Weights of a small mixture-of-experts language model, trained from scratch on English Wikipedia: 96 experts in each of 11 layers, a variant of Muon for the experts.
Below are experts of layer 3 (counted from 0) of a mixture-of-experts language model. Rows are named router (the router's row for the expert), gate (a neuron's input weights, with its number), up (a neuron's input weights, with its number) and show model dimensions 0-159. Each number is 128 + 24 x the weight over its row's rms, rounded and kept within 0 to 255. Numbers have three digits each.
After each expert's rows: "mostly gets" lists some tokens that are sent to it at least half of the time. This comes from a sample of Wikipedia text that the model never trained on.

# expert 72
router:093167149162123115173141145120106186159145138137136087130179136147105115129141118128120129120139145141130101138157104104098156135164123169071155102110106116078136100186079132132145160143105085109115135125120119130106110126101119104145131107136185106112132170155096123102106133132152119151143134143082149128136119140119093075079098114114162110098127119104148160160138102120135099120125127112081138136181120128120105137129122169111100107123121111142129112112115111105151174113135106
gate0:099151152124114133101097101155161158127123143139144125135095116128110103122160092130106112104126106169085154126148150090108110084115130151116116120125123152166123112081157133180152160113098105116134141133154109122161126108107101097139121127144176114146125109119128072109114136128158119163105092156128109142134135122108161089118131091132115134111078171132163115182109152094095113137089147132144105087150143163154128131109113088127132104161122153121095082078149122076143144115131127
up0:086127120172110122099148109143136138166083125110148131143136116109115128134123135163122129121132118139072125137165095114152158147144129121130137115116109107108102124087142101190128106109123156161136147124137146099126126109109082142115140175064153139117099166106156122155097108108155089150133150131146093102166099132073129080168139128108152120145128155148117167142163122090115118155054155139112102116127122135105104154112160134115132128137114149128131130117179154089116139137127172
mostly gets: " at least", " attract", ", as well", "ebast", "pper", " as well"

# expert 67
router:097100122163106125146156094142146129116108109135103124105106108098145137161158157143101120115117174109123122136153150152133148172136102122148135134121096115113129136141122127101117113132137106122125131150087143123133147126127098130067112166124148135158162084123175138119146147127176135140158157121126145133111144150090159099159171191148092117102153116116100131128074170122134129200152151158146120100148115157107164178099169154108144146088106126136144157127149136121138177118145145
gate0:095138075094153119148102136107106123178154141148119131062151145143145148111090176086141152118099116152102130086143180086128150139147103144132157151138124163137118096162121149137152133120135143167152152135135151114165166096164159136175152153147108131127110155129114130127104119139148105132127143145159129115158122106107077134115130131107059115158105147129144133148135143088166086116136116075115112126124137130088154133113144156147113139119113104122124109127133148136082096158124156
up0:121083129155108155082116155102143116124136145191100065114140115134126173113128147128115117144145118109153161118157152110137131148115135157121131111122149125112151138150148137130127168128180083144139126107160117117093142130120177132154096118130142155101129144099122083171100146147138172117142125171122088103117073149108089157138134177139141110104113131083111119149158117139127110114173111123121133112135131108152129187147124141090105095097134113124142117134110136106157134129115059
mostly gets: " Ann", " Circ", " Pat", " McC", " Sher", " Good"

# expert 37
router:099120155182145124119133090124104163111115123108161151106126127181136131142171177072088145135149104104141196105165126133153128118134085163098112146126142152133144167121106125125090110132124164159163127092149127135135166129129121112137137167157137104162068143133145124089125097092152169133102108137139159085130149124111105136124122099133129090149125140097164087172113100121125123165151160111132153135125108147127157138110149148142136140167116140107110135130105115093129120154148108
gate0:124125168102137178193117160108128088144174084078132134163149131110109140130119097123123173107134150106099136143121120123138149123125124150126141105096134156123105142149119140127137176172068095152114132137161174147134152133158159155125132173114119157122162123107162142119148142142131120119143123091139117153103130116100131149165110089130114130133124150086145127190122113140116121115096083139115116114093122148108134159158161117128112101064136134139077081143139123130138113126131092
up0:132120127143146102086169156126134128154108142157136182122112142117134117099179140138122089157124132150111111110064096108173135111110083133157130144137152123092132122110141153131101146124164130090099148117123082105138106150123144117135111070159104088106118121146082116168129132092114111103132101142123080080108110151117084114151143144168159154142129145184138121115135121099145123109107149124167115109125153089122161117130133126100103157135130109083147124127161099146123148172126108
mostly gets: ") is a", " =", "  -", ") =", ") was a", ") is an"

# expert 56
router:134151112094147112102138115095119103148112153119138130118101130165146127115121094134076133149143105131130171118171142158110131133083100108160148129115150145110193159108087144140127153143121130135146112126169109122089131140108129125110124124180133148158104111146126095117167097110118159169155138182125110066096114104085162107114131110133144146107094131126153129180133124123140124111078100106119134138125151134070154090140112129169098155110124141121117148111120149139159122111096183
gate0:068155160086097096138137139121056170120122125156112114170129132116112123126135135148117141101157175146139115135149109141101112122128137121104125139119144132126143101185115102102139178129158131125116137124131137153142126100146087120149099116103119114159138146122114165112156113126148117132148147118141106154226156162104146114113161146135141156148127124167172143137116131170147109168153089146105137110153139137119125096089120103080128113144119169100137157092122093111115124139135108
up0:097169149109074104140137136124099164121109122146082102145116162117092099132152108159107155119125182126134152157154077132097124131110136115124176157120120119132150134150123104136189175134145162097108105129156162132157145118151128138130090118107100115191150144145147140118142129145117154138133151122143070125183138137080163125148141097147144147154131134159137129145115129157150108133146070161113139114153136143103166111145117123106136097123156119146144160125081144115162122104124111
mostly gets: "13", "12", "14", "21", "18", "16"

# expert 30
router:079125120158091126135160133118142145138111120126110174143158133194107106155148108178126176077098121100174122177154147132119117125142132148128097146151140138114160151135091111114117112141140134150141130142113130134096151153130138124143182140130111157188094110133150081126099101126127076142140110124119142086124150104143110129166087150150162128113115143180134158113118114146111161101165110145112156153131111103124118133123137074150177102117133125146136141155117146145144133084105147
gate0:109137164205153176139147126120117115123160073141145127100110161108146111128112101131165117105140193144101137100117173125137159095133141140137119119065111109131108150161125135136111130137161155095115126109104146134123128123199104150123129156095149141122124137119089118125131123143136144119082106095106098144153164096165164128116166116085076136161134090149135125115103116119132138121095148114124145116129155133159117130145091100102115144101124145189124150105114116133116142108129129
up0:105127162214140120129156169098138113116170077157156150096105129097132121163129097134142117142126132159116139098139157151158126110115123157131075101080148123119124113157130138121122128176164163111086119153116125109133149110145115167136114133091109147138127122124138134160126120136142158123103110081097125141162153089174138144146125135094137178140113067139148123132091099148141138102114143119104118114140072133117109149135129105138122105119144160161084155096136153132154107134134108
mostly gets: " made", " included", " opened", " because", " replaced", " establish"

# expert 75
router:142121137040126103149134164125115107124118115138159131129115162139110110123147117115094089107108147094118089125082100135115082129164104101156114132150140127137119108153094111134158091109117112128104153094111115166128140113119125122128132130158106101123151094115141182125125116169125127147131088144130126115069204091153150130137109140098100123125164144114152096089143118087146146120123147111121133118099132146108131062184141127129134172143127144136138101102107142090137125095139146
gate0:078100143103132139103131189099141135153138160129153099154101151118100140147136111107123144137079138159143098113150147165133091115117118169098126089142114160101108115110130102101084139128137152135149094101110105130162107167115147152145162154102130105101070127143105105147113133127129083164129154137118139102149150144095087129116170151185140127135137129169147097167128077106154142119117109129160153117130104131130136149137165120125162098152143094117162128123134139114090098148158140
up0:119095123086118154119127152128158171122158133154166094154129122094136163153142121099108142121104138146118127133149122137162099114080106133124155149123110124128106147114101101135138164124157137142132102110148091156147122153121152134151127152106109125080055135122096069162116137128168093181123106123115152081115125141075098140101175175147140120159120134140156109179143124127149156145146140090155153125138111132128128068122134164144142102148110134138131169103113160104133121121133105
mostly gets: " mark", " lab", " nuc", " bas", "erb", " lo"

# expert 76
router:126115144170153115159141144132113103151124112098119123111137103117152137144137148122140142105160160142149148142140113150166125150129113074107093115088102164111123149101118106118121139143103085146104122103080145102145122169152104114120092157091106147124127142123110080135134143095117143126131090087143157135108112119123169074160161153166042142098163120140122139122103114137077127162111132112160143117113136094099144113102099119072144150144115178103124162133137149123141124114143110
gate0:119153152163121123142165118123122177206133128097118134153112115108136140124070141131128120136115106141122131133125114125148116204102130084179105127117094163114089126123157109109098116115144097121089155158173129139137134135116089102087129124103133112140117122126088141106121145108143150096139106088100113142125105164138101132157139131066100150112110104129081135137124097123166182089106141107172120148144124158129117158114160145127137109132122096143142137115110167140140116142100098
up0:124160159155151145143164131111142166167143128117133133152092106117136135108070142138122112143114105139106160114138089114149125169100099076172115143093090140112115123126159095114090114109133081101084154145161135140130136129141104074096119124090113102128124157143096168096136140119131131098145107125125086153087121156136065131124161132105084144127110096134082124157138095123138168125108146117131133151138117150135124128142159163124124104133115112169161124087096171130138103137117109
mostly gets: " John", " William", " Thomas", " George", " James", " David"

# expert 55
router:108114135157155148091107145144126102108105147110128092139127137114121118106110140132135091199139127163090148165141076124116130151127141085148128132091143124144134105082124098115151153138100099116147079123133151069145110139133084129130107096064114114138151140161116136081133105101136116123170130135112127166125098125121102125117140144104099122139171101154134092156134174132143098167148130136145124153116131111137149109111112132073135152148118139077139170174135156148132134164103111
gate0:109142126108149137108142142138151130130121098125110091144133109131116125129130143115147144143138152142108152116142128116139115111114108143129165103158128124122122158116160125134100097116085139092127133095155117121161141138106142109156131086145116145131179159123161148162130150107138144079135130124138146173218086136091127160151150097118142110172120137145131140105155104092152072093129133123112147118122135128179134142118144098091160148154126144090110085134155154153057113150134057
up0:156121136102094119174097103140096108177133142130100129088147138138142151108132127141118126138060105127171057127087110203122134137153170134124145147113178171100134136105118122082126117105147111155129135144107151134075131155114128129114141150131174100105091098137101131123110133144129134157110150155111129099074124147144136115137120128114141131111126140114125142137130127147145148151124118133136102118143097136092118092148112129142086133092129156161181128116105090137190122140108142
mostly gets: " | USA", " | United States", " | ESP", "|  | Republican", " | ENG", " Country"

# expert 42
router:083131105129162129109074138135143106129125165142124144138139136133125116162125141133118141200128149125099124107124067122129147158093177120102133115123164120195107129140109105108129117133114130123127085131150148101119081097165122148158121118072146135139133124113151122086131145137097120107176086190088174144144116116095144133162112129133146128163108148093085095148109145137144068142154125166132113113128148091157126155120136116118114114127121134123145107136115140159107133164151134
gate0:158115077183148121095112146121145187118100098124155168123090182108132153145127128132124112115077139141091118103132127055122073137130112131137123122123181146137127119155118149128124169165134184140127098143133106150148122146117141098128109141163173125124097121166139131148122156132139116098151153134132093138138129133120167121092129113123156156124111111158120160163105119129125118150154080148121104132114160116112148173126098134107151126080144137080106099114119132141145155163119129
up0:132147142101139098135140133149159157136116132125093149063138146160148128156097162119121119122115080140155158138100150148116144144107122146114136119123126162126150125133152131104120146140118136121113110108075097177151121144079133116120114196153130145132036162134164146135138122124136161134187126172151105087129131099166167134092121140108090122119091116132146138125154112117104093161144121155133115143138141148092150145149115181123133146115141113109130098120131138130119177113168116
mostly gets: "    ", " | Episode: \"", "| —", "\n"

# expert 47
router:147140155134153126102164127136108151061095110159105157147179145136171142165102138129106104143135093161156140122137134149166121151109143132097092137142134134126089126094131109133140151117120151131153097111070097100116158124163137078146218115131110131130144195136097140136140118123125144133150126137100138132105108133170136103165143125106111115140124153128104119122156138131154144132187115121163149159134143116107118100121074166140102115127143127093156117151163134125126100127128146
gate1:128114125143150133067155117128187132134131148133146127151130168133144141126107159122130111125172130148112156153150149142140138120083107138085155137153160122102185141138126163141181123143103157080145109145134158080136124150148146128148102123177159114131166121114124145106096126167183121125130129143126119126124081129152137158201154146074140138133130131163150110074121106100152122105135124131120134122116108148147136138163118134177105112156156142123146116125106125110090133180135153
up1:120145122141091149150127163138107105169107124156127163132144179137140153076114146160143163139155142117144140107133129150148120142129105113130096144066158128147143097117121108158133135101117160132121105135144099074132143108098134097116104082120100152157124063114108153095123138130120107125158087137111106132115126088147087158181084151088142126112090130118116138088152128101115136103130121126167149112171134170187114146162108138091138136137148125146152114156122132165108127155120122
mostly gets: " not", " them", " did not", " again", " never", " even"

# expert 6
router:103123091123103117124116145113141198148142106134150184148137146144123138114124115132116128121139087134107121140114112165118120116107137165155112100146133132115157165110142098107118120091117139122149101131127093174148129141158151124091101106150078108111117160158132108145181127138085122143145173148136084124169124138145181157171118090175179137125127115123145112121128098127145154083091170115094162112107159143134140117104103093185118127127133095136141130151137151147152126089121128
gate0:171115116197109112110155116108132103177111121125116115095109101158143117146156099134121129135114157095103084149110117130140131127153104162138125145126128116090126167147116144132098126134090115125105159183130143157129120109104173097137116139138148099093119147108155111153152142128099151108148119125138142098141120123154105125092093119154084141102141133080120151093118088082121165101111202112158123093102140184096109126153138154140133115129126128140185127133163097137125133119101127
up0:100140155081155150168113125154097134096152125127158172136112175101138140096093173120151138124123095149135163106144121125114128144101150073122157087148102120148128082116152113106167148114145180123135106061143123076124142147122105163101127130109120154162133115157106161120126111097173118126107118151115111132134150107105157142146139128110152109163129123129142109143125163162111092144124061118121110174132125068154134137098100120119117159109132124131082150129126119128130126125155116
mostly gets: " support", " establish", " reveal", " access", " consider", " prevent"

# expert 2
router:146141117114120120175179118117127114098126114117126171132138100162112119138151108147059128138106122109112164098149113158130097107117132124119128118112148118178100143148096105140124069169193139128126129115074137112122126126137124138106126152136125159152108140130084161127086094131152123146114092102144153102131144146159145136149136127163151123127126172155136154083207130125134168122133086096151149080108106110150130097101106106110115133128111155109124136091115106121138111121095154
gate0:143110124113089113170149111160133140082086173100148142068101142122133140133102123127126159135136132100105191117155114151141125101136119158120116084122136114132136132097116126105120148133089112135081121111122122141108180100112152122127120121096069096127154131099157139157125146164162163102112087124134143122183081148137091121147150140137085151083165160126141144145107106160130119163153104107113120114143148147122138104111103160127085156173156113092143144151148125139129130119125135
up0:101143118131132121089117153107112146158153090141112108172154126173128115134158083127145102113166149130131069138142150119154171166125162065145131191132151102147117145169127120132134114105137168088189144110145135097117091173159106121146127145133151119169100115137113133112106126117106118139121159139132097120096174145118137117127121104080178106154109115113101083128133139081148168117134144139115118150116129166141112172139145108122149102124119109143120128112100143132152133161131126
mostly gets: " was", " as", " that", " are", " were", " is"

# expert 63
router:160112091156122158127118141092092118146143129149089119131139147156145155142115132157151132174141126140128136080097059099148182132112115110117151124128120111103124109136134098138160117154104128149137121097134152067112117127153155141123148131156109162123133141129154155090144136127141133124138160129114089100145110158122110143113167144109107132146117134138107141112100069089188137158105082131205082091140126144125113131156112138116125125152117128088150127123134121200130114144151128
gate0:112090128141103135109118098161118140146138093099107150128117139136124114140153078177149107119091081099121115153099128100188109118107138138152094124142116121140154130115136103131083098149099148118147160128172121119161132168102104140117125095067122158183140069085140136140171127099137130117079122104133172120168146137096121140161118108101128133151127128100109121115102143137128116133145171136143116102118112172164103168131178132136138117152119110166143112157130143141098139113117113
up0:077106096160110147079127094146121129144129135108098132131122123162128108163149110148157104119090104094120103135125123108181122119075124128132117124166091124145132115118123073129076078160114126126115133117169118120147113138118088131121144115084144165212159077096115140137177124093125150137102127106117145112171162122106105123153129096111103123116145130130135137112081145140097111131137153129184126120109144133135114152126161146167119099122141132156149135153145131154125114103098119
mostly gets: "500", "200", "400", "300", "99", "94"

# expert 91
router:080143145146119100101156174120082130140119139102130098118090150123129099148172150112135124141097160180164101142095113141097121165127136108122084125115108123159131127136135123088114167116133078183159095110133148142139119151128161123110147149088143113105121145131096165171165076146143162112157126106111157097108157128120132141155123152140106162134112098116116114111133116134083110077134110096119131145117096122117103090062147117146130101100164146123129156123160130144111137135125120
gate0:140124107150103147107110098172122118142140154091136070120136107145122131149144089160109140132127130132092131153107126162095095139078119129109113128138081108165102112095120142134101128096114098132131129119114098140128088141173119098122115115156100136147121090149120131109104131082123137162109132108105124133121126155153103183135187145136117156141142134137137116127115099096112172105120107104123159150102133118114150177099130095102105079161123118116087089177131144091157173138115076
up0:101141108123137151142177111123144161155157135110177122159181095131126117175179121111108085150168131145107164148124157151121100119122144123130104155166113155122107159125148108098108174133104119107096132119133118148079129119162111091140113109130103109132142091137144095128135129114149122122126083113150137115122116153131144154154123122100143140079103129140173121121157142176140162106186126131150107127135152146098111153102088131101101095111130130064124131153134146141153139173135082
mostly gets: " Frank", " Lind", " Brun", " Jimmy", "incoln", " Peter"

# expert 11
router:145140121144158109069081128156193124103113143103138177131170109181108096106138139102144124121127093069149119111131147143132124105117156141127127089119114142133140119109137116116156116163128144148120108134144119092119105105116162120174133140108105144129121130151155133122124139135112110149143105140124122042144159139116161123153123120113129132106169108070139144136157143134141099174133150093116101112125152179093101098124160156079144118095136123128100108127168114133174150139123122
gate1:141153109128171161155148135094127157141135122175148149167098130163144126124127123118111148102171114141117133163069143155091089138107131126139088145113103152135070136152106104092105099094135149108175134118167094130093096143132106105131157106122104138150084140119113156124147104110156103118124103113093125111105113050115146114153122122134103134150110146162079110112107138141124130152140130111166172122113171106138153128160108124136125119117130079147127154164138167143139126140105138
up1:111122127152152145133142128116080118111116108124121124142122114102107090140157153096145151124127150135132155130133133101136111141097133114128114151149137116124103161088119177095107123154140136079108126108176138126084121142172139125156105101102190146176162100158127121125152091120145103135156138138106125119093130097127071130133172170115151138162102125194102126174137172122159071116127124130124145138090133121101160163101096138104097135124131120161138105143092123103163118162121134
mostly gets: " \"", " | \"", "(", " '", " (M", "\" ("

# expert 38
router:113132099089107092109159135107143123140143123116123144113140126154118095158119144181107147138112090113091159139124139161123114110128143122176119142134122171136160111124126115145137099122119144115124129141108116166123109083097161100122140120148140118095111149110134151143105165117111132135076096103128092121099196125182161123153117103114104093133153095104107119095178133119138178155119172119155137137140124156121141117194112176133109151141144115144118095092108153080154153096109140
gate0:161144102083119146141094092119142148091091105157097143101144135080129131104170106168134185086117119116149131144098085110146116122160162135148158115141123120080150130122144126132106137154143135123125113132159126136185116096108097132142097145113130165144133103169145090115153187123154110154135090110103102135179102136063123137125141128123128115136124115098100093147139115106125142117091115124138160117171130113135102166120116128141134135151123130140094122104125162154126159149081093
up0:163160092096122154130106085124126190116125075125069130118132107102138106127166118198127187110138123092139165128102106113138095138167110110138168140146140131119159116141122134128108168142126124151133111091146084131183126097126098112148111142133116146149087112150171122116177150128160096159107128113130093145155121128077092114134152112117135094114113102132116132115101105087150133135097131149115153112160114109110127160134140154170140115132138107159114117114143152150122133140111111
mostly gets: " tax", " process", " those", " issues", " method", " rout"

# expert 29
router:116143130162099131129130130134124131156122113131120149133161145145140120136077134119152191109138133119148096160111147106122085126091126140142111156148145123113140096074122107154137117119109183129130116095116089128124163148088141148100136115127100152151116160105161105120098115090140124125148122120098110117151165090171132115162075173110104121089162112203120126103119120166076136069114121118147153136157122120159130113161089155118138096144116124143112115136122111114167137100095127
gate0:154114151176148148151122140154097083089107113132151124119123118130136090099104116085126113137152155197157117126133088160145143190121122127075147148122121147079163093129135130158094125161069140109120162145118111104166112118140128110164142154140135136143132153129131098146129129159124127133116171126146102141127124100171119150159139099117077095176117107152100108135108136107115126149102107136148133122139162082131156093136117160103181126101131158139121106122126152118116105153113141
up0:114132101145109101112129120112118143121125135138111147139152111097139124106138171121115132125117112141128104106085139179105132132110092090165144149103107095110101131160170115113127120113113113126146103101152129103125160096134123128139159140079106155118141143112146160148162108143161073165170148106125150151120161113115120142127134185142113121101178153165151172160152153130082103105152114133154100155173156134104096115105104110148130130085126162056148148136094112165107112132150125
mostly gets: " father", " wife", " President", " mother", " daughter", " brother"

# expert 81
router:115135141130146155086155095138178106121127112116137122136160097128155126126135112139133122171152075114129165147128162134178121115073125174110119137135111164096103086120138129110114142117182107097111122151102120107142072099157131119157065109151149140114120135137151117097161155110151121143114120138101118175081102141166097122151114113122099133106131147074095144133107142100137157142134145138148142133161106142125162144176096134152126121173140144187131145134105153137145126113134117
gate0:178127144102174158124135140154132121107149110160133129124179143125131147107139105140150134158101146149120125140132084143136159120129099068098065165136122098089139094130104129121116119094095106127109114128059124127144098156135110100105129156136084147130145140127126142105106115137124074127134143132136151135146068131132096155145155146127139072168092154133119122122167138094158084129153127153088085140123148150119135112140151147159112130151124134145114131160145140136136080165125095
up0:095120168143135122161150151146122144154137121141189113114137112121126096149087124152129164097126148111137116125132136079154148144119154130120137132133162108081147116095157107143126127088146097192080097103117107090111193147110129102090117158109147104164139098144135089148147129125107177087146161108113144101104134102120111093098121114127125131118151170151125118152118113146119131162121140144159158147133173122112142074132101133127132170155120106165099132115121121148150088103139145
mostly gets: " film", " album", " song", " book", " music", " story"

# expert 70
router:083132132120134124101139134128158107098066093128131132125141108141144168130142132136138076168131076129094175146134118142130111109123128157112071167111122155092147119102086154112128163146162093091097106129108118149130081100144115115162121100122149146098163146140131132131131146158133130117080088182127165141082110112167126089146151154148100144146087134131088132151120171104147153173132120147135099110126117153140146149119129123156117129107129158107159148144161121116149121147129144
gate0:111134145128165180119126134151119119084153138122134153126113090113141114111107093161154130138121146161107205139138096131139118133132121199127134152129147110098126108113092110158097148128116094143101113155141105156141135154108115112094099144155127111130118146141109133136118135168105064164132096141143181125152155108154142102122113118123146112108148141157123129088186138130150177158126076128094128137095099193142122149113112138102109135107115104122120109168134113129107120151103158
up0:115094148150127121139172129117126130111133133107170160114086128131125107131120089179139127148136141130089126110090073154149161120146143104131097144146149166150119157176102090169148097150105120120171158143093153115133114100113121120108141120108179097140147144095181133081107087158116149130126149150126118090116138142136107120150172105168114141098101148109149156124124126114114120178100115130107101110128161127151100108142108138087145135125142132097147108099152095102111097103150167
mostly gets: " album", " song", " episode", "pisode ", " musical", " was released"

# expert 4
router:133131151138113182184094083156163135104096138117160112130130103125113127121081124115114109146135142099102157135096140117189128134124105141137143143158164095117155117102115138126126084152123096094102129142140136099147152096134120085076093128142123119128155125132154105106144135149106139123140166108132086132119163126119165106147109107092069099111152110135122148118101130133140152133147172141144149131111166116148137137217101165095163147104124125128112114117137145100142144088138132
gate0:106096107156154133106094098154133139148108140142132120135121111163159158128104084095121147113141129130104138113153128112166098108120123064130093151157128114099151154129106119152129117101125154080122115180167110144161123188158143119056142112119129147119153089120159123128115161114120091132151153137128123113118134142113130132136140080116086137104097107118128145124153104139107049161117135123131170114114146113155129128165133116118157119152136128098098123087110105164163099159155144
up0:169157137178123110122097141120123164165135138124121160146139133111151140141138117097108144146161155182109133137138183125113145115105164137126099141110102109115132067154139113140109150140132138144131137095117162121103151131151144123135144084167157135143144154139176104122132110149178128164101147089142126208154112104139111115138114162108096129157140124133094124123083113107141149105133101176120175139115061132141138132122105118177137136113071127141157123148122145133131113101112115
mostly gets: " techn", " Indian", " mathemat", " Int", "hemat", " relig"

# expert 60
router:121156119155104128121138144124121155115142128176089116091118157124141122137157118164113092103128117147135150141144148136156109135131139137114126127146057131151137101161145151132081100108141128136131119162155145114103096085143103158110114146121126130125133098108141134123120138139173094126140140144122093175176127168106117119073094097112158100147140113082123129122120124141140127115150139145146152105189111159165125175123146103122096104122160081196112145153115102125064138129135095
gate0:195106130128127136073161149104112168146143130168151187144152136141119129145103091125132141088176124134150137147154140182115162130111179123134156080108140110112147137132134131134132102111166129150086150109165122138123161114143132149101133128152169111121083097123122094145138135156131103083118176142143129162115126154143191137131116113095119109134141119121126110175101176161115115143128111145107130154157119122135132141104146116146122107112110120124095101141117098117133166121171087
up0:108138150138119141121140097129098114149135131108122133174109098130145094129182126111155147120144141103120128099072144119128127118149124113150180121160081110139094095115118089120152142121133160106151105114149125138162109129102106148149099131134108093129127166121132100083112146128096141144140132090144103161140103126136136102135121107101131112156112098134177097129169130105106165118154152093132108137156115163139148100151140196203126115129154123130120167132138077148180079130107138
mostly gets: "- Clade:", "ibl", "- Par", " creat", "ryst", "resh"

# expert 8
router:107143141136126199154141114121111141101119186166124124116138119110144095137144146067103106138087124157129137152135127104136114137140140116119146153103148103125114105085115121113088171154105123102146118112125156118091129170132103139125130163086158143137170179147148156112165140111139130154170144145125121165093081124099084145105131146151143118126110129154080130130157138152122059095137102144132090108140098125124125139116128102113072115139089139110111120148136129112122126181144135
gate0:143131143112167112102121138108149123133088198158138115129133121157157156123097127117127154092127080104113139135140144115099156142124096169132188131128134142126155152151130084099131137126117139125159130136143123138132133095193131056086100151131102125121143122177138121145128097133125173143141132110127117114129128141141119133125108108168170130188132159109169144138158152127145146108128156133147116131152108101115124180116159113087134115109105072163100125143133102087114145135155162
up0:095108105119121130075127110152131120123151125126119086118145122104134108109122106117094107120145093121138187150168117141109111123108106072133135121100122135161140081121141105142154119141129096100111133113124153135154133123141087103117101116172165124121084137126104134136144092122092167101174127069126119149146152134117138163099099145152093112095119165095157117125105174107150106110095155141115155115120059111156125150089110118139169138148095124121086128104122151098159159121131115
mostly gets: " to", "ing to", "ed to", "s to", " under the", ", to"

# expert 41
router:141176100103127139130126138088134112127134111129111131116145127136124135148101107132169131143152121141121116084139048107147147152131121109135153123118099096106110105128098138136152134131181125149145125114153207131129168127123128126182134121117118112108140133165115141092125149130160134120128138132123096126158146150138115126117159141119147106090117084126124133131133024100137091148133105109106120103126141119106192131139134109117109195139126137099135120133128171124097125127063138
gate0:133115084101092159087107167103113134136112149121156109116104154104107144119111144115127121118103111149160156081154102147092115120143126125141098083095082122114127108170132097120131134081099089130166147160129125087158110118138132118134115141138138114124140179167122115132134140136120136083116156108129132128153055142186098188142126124141155132150142139151128148139132128119161158076179138135094145121115087112131133144120109096137106172107127169122131124146137144147154145130090102
up0:137132130124141149125121159089094106133114166131168119100112181149127124134092146108130116147151101153135133111158130154108162109112178120111141066088072099141105115189115122134117148108110103109189157140133110124143126116134108120167124091097139090119117146146127135129145143137152153109145150130125121119146085160194112166116142113094140121144166130142133142077137142110161157110147122131097128120111133147148136158111145065127102150133120151105117147146134174151124148119070130
mostly gets: "0", "6", "5", "9", "7", "4"

# expert 16
router:144124123108121090143158117129144161134096159109107138109152067147121147154155117162122100124101112095158134189126160115130110133143161158112144114146129124125115115031112142149130100157150118141168109137126118074177152099109140133097150107161126143163149097091143124130132141112142145143104133133145116146146114112136157127141132154164113172100113136158130126123134106154121109122126100087115092116148091110156124125086141093129118076198133122129155140105156114119114137150147147
gate1:106129160132186139143102155104125114133139093136142146171140117131136121128117129117133143112136096111144177132124103150128111114144134130118046149145178106146178152085157148112082118107083129131133116154164107179126153087167145170136125131132126110152104133132132146128119152150124118149079110118139112105133116139120154144117109157152130135166116105143146101074121143144086117133120183116128149130158159065109146056155124133124121098135129126129114086155129130137100132138118148
up1:148127084123087126096148118163129158110134153128134101134122144109125125142135118136145122147116131133109084119133169093115144136125100139151201106127071130125108118170102108150202166145152132135113126110125155048143135149099104092133165132131131146095140138125142113105158129134148148089169135136113146147122152155135118136152151129126114113114140151111110157193115119132174143121154070136140098121108097181146120185110135099137147160136120133129141152092130138121147114112147109
mostly gets: " he", " an", " had", ", he", " has", " would"

# expert 83
router:137121153112150151156098139105130087113137127125159140131127117108120129123134127140120128131124168109078124133097100129133161101150125147151149111112147101109101134139155132158150146136092130116105139129184101145137122108117149123154125129095116186182100151111119118121114139080113104074121109093098135148153156134075090215145110099131139120144097127132180123125123112166140142130120157138106140105120138110134125174122158125104126204112111137128129076160140123153132134186134122
gate0:121143133114124077106115053153125164124075107108113092072133135096097136131099183129116147121157145138122119127137114096139142097157097085162083150142137096129132103105085093122159116101113158107123102112085155120163093112145156141152119136142173165122142149144109113163126103135104106084101109110104113129156102170110141127148138098169144135132118124122084149123136087135156137089136146107098124133135136123150131123126100133142111098097117114139115084148149109134165139130136118
up0:134133130142135138136158130135151147114069162149110090168139149153124108133130137104168135141146105148108121120136143162115162158095148159151143143144084152115137108147145153141111141145159157084147090148115135140097139140120152143113182133118134123145146123132139119108110151115141121147201162188108088119155098096100111140135107120134118164125106125157147113152147146156107164167109081136117143123179127159137143112080151109088128086098145125127131108106108104083147174099151149
mostly gets: "–", "/", " / ", " / (", "N/", "−"

# expert 64
router:154140156139123146149097136161129095102172141149140070063114113128149111127143154102121080116135137107104122120102136145119168113158096108119111150131120081128104155115139111121157105094099082077106173087127110160102144107140087161112125134147170157120126147129124173125149153122112149096125135142122144102067137098099184084139135172128124104128141112115106101136138131157104131129111154122136159123149158133130130112146162145113115164137082144129129153115137110163130160121149155
gate0:163139108102109145130122144096139117176159132154162145071127148108130155106108128105124105155175150111095155113129134129133106139119094109127102136136120141139128163122152143163159104120079152102158181165171122095142137142132079124152147109106141121139116103147108155128114161088130152080122148098145125102153094074120087112059150117108120112134127137121136120151175102127113081093124100151111161134130089135116144132165111165132102146126092095108146136125154123154106127113124144
up0:150130094122089174164087129187169165167136123134143150123100135098101122109094126121135107137131115123116150110108145137132125163124086144111118093154118144115122101088105093107121084147086149139151151165153110119173157188119109151140142118126144138140063096134097121136140163079118104112114123177160095130094116107084143145111132127112124124119117141106156098125107130123099117107116139152142112133115113124127123134156104162158091138134077088132116131128140141110145149132096182
mostly gets: " Met", " bas", " Sand", " Av", " go", " Hard"